From a checkpoint of a small mixture-of-experts model trained on Wikipedia.
Size: 12 layers, width 448, 69.1M parameters.
Experts: 32 experts in each of 10 layers, 4 picks a token.
Below are experts of layer 3 (counted from 0) of a mixture-of-experts language model. Rows are named router (the router's row for the expert), gate (a neuron's input weights, with its number), up (a neuron's input weights, with its number) and show model dimensions 336-447. Each number is 128 + 24 x the weight over its row's rms, rounded and kept within 0 to 255. Numbers have three digits each.
After each expert's rows: "comes after" lists some tokens at least twice as common just before its tokens as in all text; "gets" lists some tokens that make up at least twice as much of what it gets as of all text. This comes from a sample of Wikipedia text that the model never trained on. Tokens count by the router's weight.

# expert 6
router:171127096125138149141109110153144112148118144126187117136106126165143144128121121169139097171133139102134099134161125142160146163138116149123151119126096146154161133109114104142138121125090121139114127132142119200131160126139125108149139114181088079117122112123175117191078093142170121139122124121123150136157144119126188151157154115125
gate0:162128113127150145126110143125128111093165118132160148119134130140086149087109138114160125153135142128139089105108106113131142147140162159133149147096133113130156136137147136098139128151096111134116178108136150116208122135147112173145098132141119131129178111131112115147120149150158125119104164124114163130163149142111161171157124125140
up0:099115105156139142125122103126108111166129131135100093149151108140129107149147130152125158124077118107160134125163111118126150142120107127123140092121128136100170144123184152157140160108106134121117151123135098155149157163121119146124135106152117127132117136155125087134132144135124106125112110107117104136109143128124155126123124129154
gate1:134084096132146157117096062141137100125162143142159117127138146069163136103105134117131142152113147145116091147119115120134132164110146143148138137063107075141170152179126103088173080153123102116152159093128099098109104153098119153113125124155135137132120113152149143178096089098145101159134157112151161105128135110113130177120151142103
up1:097113064149124162136121072182102141136154123105155131085129146119141138104157121159114094127163125119098134110101103116132147147136150159142099144109149121142126151149123099136167112147123149122120141121166113170090130123129103115114112137143159100158092099129118176171130119108117126134147113107118114122159145115096172165123179128122
comes after: " |", "|", ".", "\n", ")", "  "
gets: "\n", "  ", "\n\n", "|", "F", "\n "

# expert 2
router:147162120139127134117110123135156113166123119120139123167141124135160133166170103151137148134123143113101139120145135152109132118131133137145114112151077166124101132132137139089096153147127143131102127097153169188162157105105096146127113108144113109093102166095176102113129102140118116102142104124129142099165114102119135161111168124126
gate0:131133151123068123164108084088125134110105198132129098199147130135100118134111123144110138116133091122119103116137140128138127148128138122158112079088095180143163117114123134129099127103139160111161094152151127124134121137108086159182086125139127097124125133093163144091120144099097096134118104139135154131167140126136138113188140136140
up0:104190138144135154137129099107133174149113142142123129134100113113091085148181131085129150129138117129100168138127095090113200115116128159112146126140122156147103129120125096140149125179083141154161146103121173118114137105108138104148163121162117148131071126119155110114138165143163155144128124154111140106123137125125160113119131155094
gate1:130114129131135147079119081108105132123113082158042161127159082082130102091135072127164139143123095125161133151103131199112126147146135131134120116132117150104102108114124120155162123140141128121159120098113118134128156114126140142124160132129181074119141112142142196143112113132114119178121127120103139091148119122171109132105116140093
up1:122143150183134153103123150149125093120123108127072155127144094083135145153131132140120173114108125123189143139124128127157106128120118150116157131151125141149132138147090130160141102121113121110082064135151141126102129114119138185154144130171130146129107178155161111134104165109132103168163114107093133151132142134155158121132116148121
comes after: "  ", " of", ")", " in", " at", " on"
gets: " |", " the", ".", ";", ")", " The"

# expert 22
router:133118086144145139121124142102144101191115115122149138202106109109160123119157070166151135169109154110074145155150132158140125148102125147081117137125093171139089114125114138148105177158132151106084098111165159168151141112146145132116127148125123136094130154113126107121102109167117109096143144128132131130141092134103185159126149108126
gate0:113106128112106128136127102125147147163102154152107141130172128097146124117127139133097121130109129165147156133165139111121112146095113102130112138118090150157157122092184117137121120105149117133081103104150098132172139143132097086175185134129145118131151137123129155128149118146123066067144133118123126157122105087134127125136108126139
up0:134139131153117108095146114141169141170108113130142116137109129121123128115131129137172120111122132117114162113074120113117181119083127119147123071115126084111137129143081121179123124127093153106153152125145176117139117114127160126106095111140141105103121141101131117113113115137167105140133128105107130122158139116117132131097131125167
gate1:134105169094116134168083051174130130168132139086106138132083131118143124126096106166113133175179108119123153153165150149129131104096133137107135126155085141128085152103132146147123089154121136120123108141156147107147129164168133167123093124132134128147119124154125135141110120119127107148085118137189148102142118148091112113143118163139
up1:144145107140094139126099128107108112146112110144146136169091082106116124121098157159118132115128153086095115152161178123116166106110138122113136110165106181122169063157100079137128110128072132132110124089158127101133120165158120142132175107088153148123170125144123057115132143118135115090142174128129111137098120125120164149086137115133
comes after: "'", " of", " in", " as", " is", " with"
gets: " a", " the", " an", "'", " to", "s"

# expert 29
router:186173109095168139136082158111113156143113137129160150136152149131127107147100079141141156105127100102120113099160101163130119138113164151121132094145102166149160114112093126121141162125136149138088101132160167136169154091103125131140133126145114098092109147134145078145114105116120135124190140129110169120157117121137123141130132125154
gate0:161125103174164117165148124120144096111106131121144141142127132127094114141135130146141119127156065092103106093140131152136119096082123140098178100079153086122154173148153184144139183173121120084130132106125128096162140156137178157104124147169117129110100115116151165094116129112147127118149182122121113112142083103134144180141125106168
up0:134099113130115137125142116078170119163124155112131191087112122126126140119123115144154106119135124111147171160105136108116135131135068155140147132103150166109154141132071103155128155129151177108157147115124111131132112123124163140181119094109135129127121086119096147145124117099186130140130156147088129140148103144083102107137132129129
gate1:142105137104143133159129146146130170137156143133117175108177121126133095144115164128118103146178158124111151096168111136146147143121116137101098166137114136116148123124172129146092149117170127122117109152131120132103150130080144092152149151150118095140169114119144126152124142153143084118101158154104170159196149118132077147106077082100
up1:105125149132143110164144126145096110141149075119118126120148130085144157105123131115087110145150085112138153106137096100140156135161117122115075174134113117108152122146121131137145168142129126108138142088098150132129128100087125102111122103146124146135187121140154131117107127150086143110162136106093157133131128087098118146137091115170
comes after: ",", "s", " and", " well", "er", "es"
gets: " and", ",", " or", " &", " but", "/"

# expert 10
router:132139129081118160101115149116150136164111136141157136118175139164113123143192138149129160099118121068078116144174137173129141145101154173125159150179120136141091164100136147101121123138134124107087145158147116122169151120098114145130171136136135123157146166091156089135108098114134142112141120142146158133188096150159176159101158109140
gate0:152162170153130117114141154119146135112112118082089144129124098129127081144130155093120166135161136126108111109173127115122122127122104179132156180103141124053151136114111076140133161087090150099131117148135117158107107115111135145168129127145119163145131125140114108104098124131114143139130136096114161110100098097150101167142109103141
up0:120131109123119121101188148113086148172099139141149179092160135128147100088095163131159118145151143166179136128159134199128150141125097095143128112150120133117117120163128158121114140142135148159115143070193152131111119126093115149136144119139136088149145092109122138144147120112154139097135134135118093149142147128096126141127145153133
gate1:167148110112116139104128143161124138105149101135050112131084130130136130151124129104112162147110127089150142140172129204110132146148135165125136114135154133186088130109162121106066088088116127106154114119134132101130104118107186111156144085086090150083096139119121114111126149093133144147115130153134131099116142107149131114092123157107
up1:142175138133124111107156103103134109119164127101117092138105127112097087115135142143125143126134101165110151108097096095177135157161107143087141155146101138125174146179156147110111125120107157100156099138125142114132115117103097173131099075181126167127095121146154123189104112121157098145106088138133109120158163140088128110124136092122
comes after: "\n", "-", "|", "=", ")", " ="
gets: "-", "\n", "|", "=", " C", " two"

# expert 20
router:140156043134124130162101148117126144125107119152190152156143147147161111162129122153183103161122160113138124076148123146149109113129134158144143109101134112120158142101099106114132190139120147110114117129158123118131145081100100150134155152141133112126154167099160098148077108131122137120137075161104148139136109115097105172138130090135
gate0:131126099094127119128108167164147124106131135130148131158101129074123136145143119130132108110093117107098116125209091156151101123126116143163135123103152149129131122128132151116091086155085155160097075139098108122148106090111096128091132124152132099100139081133126188119112149155081108092138110104115089153090080144086115131081172109115
up0:142133122110149090111106106108082129139150086143155116120129157123099146167112149127155117099122151115159132105101095148127063134092176119102107106124103101167106121164142087121090117208148158133158104109108150124112160149069130110124083171077115145158142146144080126153153137125143133124142182129108101138152115113101112102150144147113
gate1:104079162111066082124098115100135142138123137086131107115096145128138142147114109127115111110138137149122112127152143125150119118110090171139118134142147147075075163129151147153111127148147125126131132164133099139087140103087106064102110098160087110105105073133111095125117110108143143133130129141075113146126157107115139128130113126101
up1:126172137129108116135138109158153142110127103150136149175122140154170132110160161113113157132148149124111141079086159130119133157173077122116134140136145128102137143099130126101161109144134196099143135131122132084122176154147093144116074114115121166175164101134162082101136079148140107155097151106180124105118120140115093150141108063159
comes after: " |", "–", " (", " 1", " 2", " 3"
gets: " (", ",", "–", " 1", " 2", " 3"

# expert 30
router:167152097127132150145134113159130126139078122134192156179117149170158109139153121145139151147103126125113131117138155139137128127130152146094143153125129131130151129130139148115127161119172121130112132126151135126129130115115082112122155092175080110108135126106119070174072108149110098115156097133150163096129140097131137148144148070136
gate0:148130109114094139127096098096125099145131118113156138125097146100127139125085105138124164097102147142122120125163112132106117107153087158148145127189150139134132152137144136121143153148129106067119137156136160116120142125138126120078130101169114095102106087124152100112107104127139135135157122122157159126134103114136122124157078136107
up0:154163100138103189114103103148151149147156106154104137132119117154108119135112131155151119139138130167109125128117126135120131146097168112131136160128146121148128054147110143147120117113122122142163161104142129123136138177115165127128150122122147125101153126102141150124126170152103130150121135140139132156105134129129167157162145102102
gate1:132119133124081102149119110114148130086137123141173085164078171151110152159125124123107136137085124164123115150118138148174147108150089157132148135093091155089156112142094115133163132165120133078143181124113128167151113112179123163157174134136147100122148153140126121127137110113103149117136136088156089140109101172136107167111105110105
up1:095123113159168117101123104190137167128126161162159146140161150103113119104109103154102106133131169112104137117145131128113112116158167144133109154137146128142127136129129155118109132094103117155123150139127137145102168136106075092154132117161091142119143138114162120154180106154133100137106138148138142146122173107114136135117140133117
comes after: " |", "–", "|", ":", ";", " ("
gets: " |", "0", "2", "1", "3", "4"

# expert 24
router:153094092129152127139135121149171139128143145147179133140112151130123121155149132179133116149091127112087096137177131128144118135116140140107138110139110154170108125119096159121119129134160112098107078115156157152142152098134114088146113104135134092114142106098171122139112103135178109117127122137155136163177095129122150129143162092121
gate0:130137113123140130113116106152147115145111124154131116141145153139155115149155123140136110161118121143092051103151157139162099162135142138131178164190114138099079152188120141170105130105122152149134175097112147118123098131098098137146146131105205131105103180155131123140153130140128131086093142155100112146159125125159164113135119112165
up0:140094104139121095122160121123110164179107176139110156118145141166175128119128117144134145127116154123163121098096120117167093107119101123124122131149134110146111116110115107126113137139121108181110100076115153151122160111109153134105136145140143052165111149083128151139109113142124106152137118120128137153068167157106113119126114146057
gate1:129098121123104115067130126126119053087167145124122146100116143171107143131099095077140112104126094115150132151094141098124123167154154130121139105106106127146146131112134163105113100099114172115141137177147127105145111141131145076106137157125121105152087106130145139163160110131129099093120124144098115131141141100144129098116097117137
up1:120119109123148116135155161112090121091101106152093150167136148146111175112118137113123145105124125112117140131098127120134131137134138100095151095107103114147152095146142144099084102129148146131099120097154130158128125145116109117121078092109157114117121151136149105109143119155166186147131112132123106107102103084115116120135108099083
comes after: "\n", "\n\n", "  ", ")", "\n ", "\""
gets: "|", " |", "=", "-", ":", " the"

# expert 9
router:160126125145149133143104173122137148135134102157140116138108154134153118142106103129139124187087149111070108091123101118133078154112139139104123081116098115167143103088096126132101140108142111113140127164132122148154159119115101118137157090132123131116111112104123142181108083165116139093151158127127125163188114120162139128154152106144
gate0:190095122165099142109130134135130138157095084113188159135135146149123136139145111161170130154110101107129126100090138111105139132104135114117129167092149119128162146157105170143121145077172134132098097128149123145096136138107142132108133097081168134133131130149128151109156161116092123139138104149124100149133128102115109126194138135055
up0:159118144169146120142123152113131148107124138137140139134139164120116099105173106144150153156123105118178185114143083107142132102136106139095164135116122110144080142084189112161118104125140101112147122151170144138182116096119109121130114137101125133130146098146134149101133103151131116169129098128128124117124138097086151152193115140112
gate1:120129093153136130097147080141117107133134135114158174103172161136143142104154107104111086173121098154162130112164107132096110120119144107192140099160124109153133088188107125122175137134092099129094129116140141152078137086118122087146112133117162152137150127114127112122133164143131136105109171131144162135181109121121132135125156143144
up1:106109148151068155132103160105098118167130160117114134112141122101116130188128110160176121130131131150116101146117101126140149142136118122130142130120100168083095181158165166130122092144106149118145114134140138142151115097129143115084121143148090116109127124113160123106124151105135094154127111068113116164078114143154106139088147162107
comes after: ",", ".", " it", " It", " that", " he"
gets: " was", " is", " that", " were", " it", " he"

# expert 4
router:146175087104144104116066123139139129169125136165154123117156086145141143157098082145178133120128153111084083138168155138115147163136153155128155123131094163139137143112109157145077140102123131144114131105179157143159174123139125156136138117146092107050097127125153127176143091150112110120153154138096125154160109111159183140134143133137
gate0:164108110132124135174133097147144121125109135132103152160124119145101164128115142135106133050101157104149140095114162146160132117157143103130167100137136153117106130106115139135112093089137113118140144167144132102095086139132145129171131099154073080170175127138105138146117081147145103105139145149118131134167085118133157122160136146172
up0:153150130084112116171146115105128131135127080135150165164138124123127103108164130087092154140095141137139131146154122089148146105157130129129141105094116109144159096146105117128111099113154125117164183130150117133151122076168117120144087122171160119179177159130159112117165139106108129146153103130132098111142107134132118099111134087125
gate1:182114116078107124131127134127129153088145124151089143161144127119171102150092118126155081124107127076106072181173103141122134123136097144178088147136131165123154129101105143142107124113098120132110158133126137130167123134139183163173149113115120127140127088092091130160134099111130120159131095113110111107118158161170141080133151128088
up1:121163132146094110136142158177135113134118135115200121126072191144147148154158161169080115169109073130133110115144168151103123110126126120100137123116136134119098117117135139122102117162099096104080104145158124142097130165073109099120130127141092062147170114146115128137133146128116111162129130121128144095146130164143168168170107117119
comes after: "=", ".", " =", ")", "\n\n", "\""
gets: "=", "\n\n", ".", " \"", "\n", " ="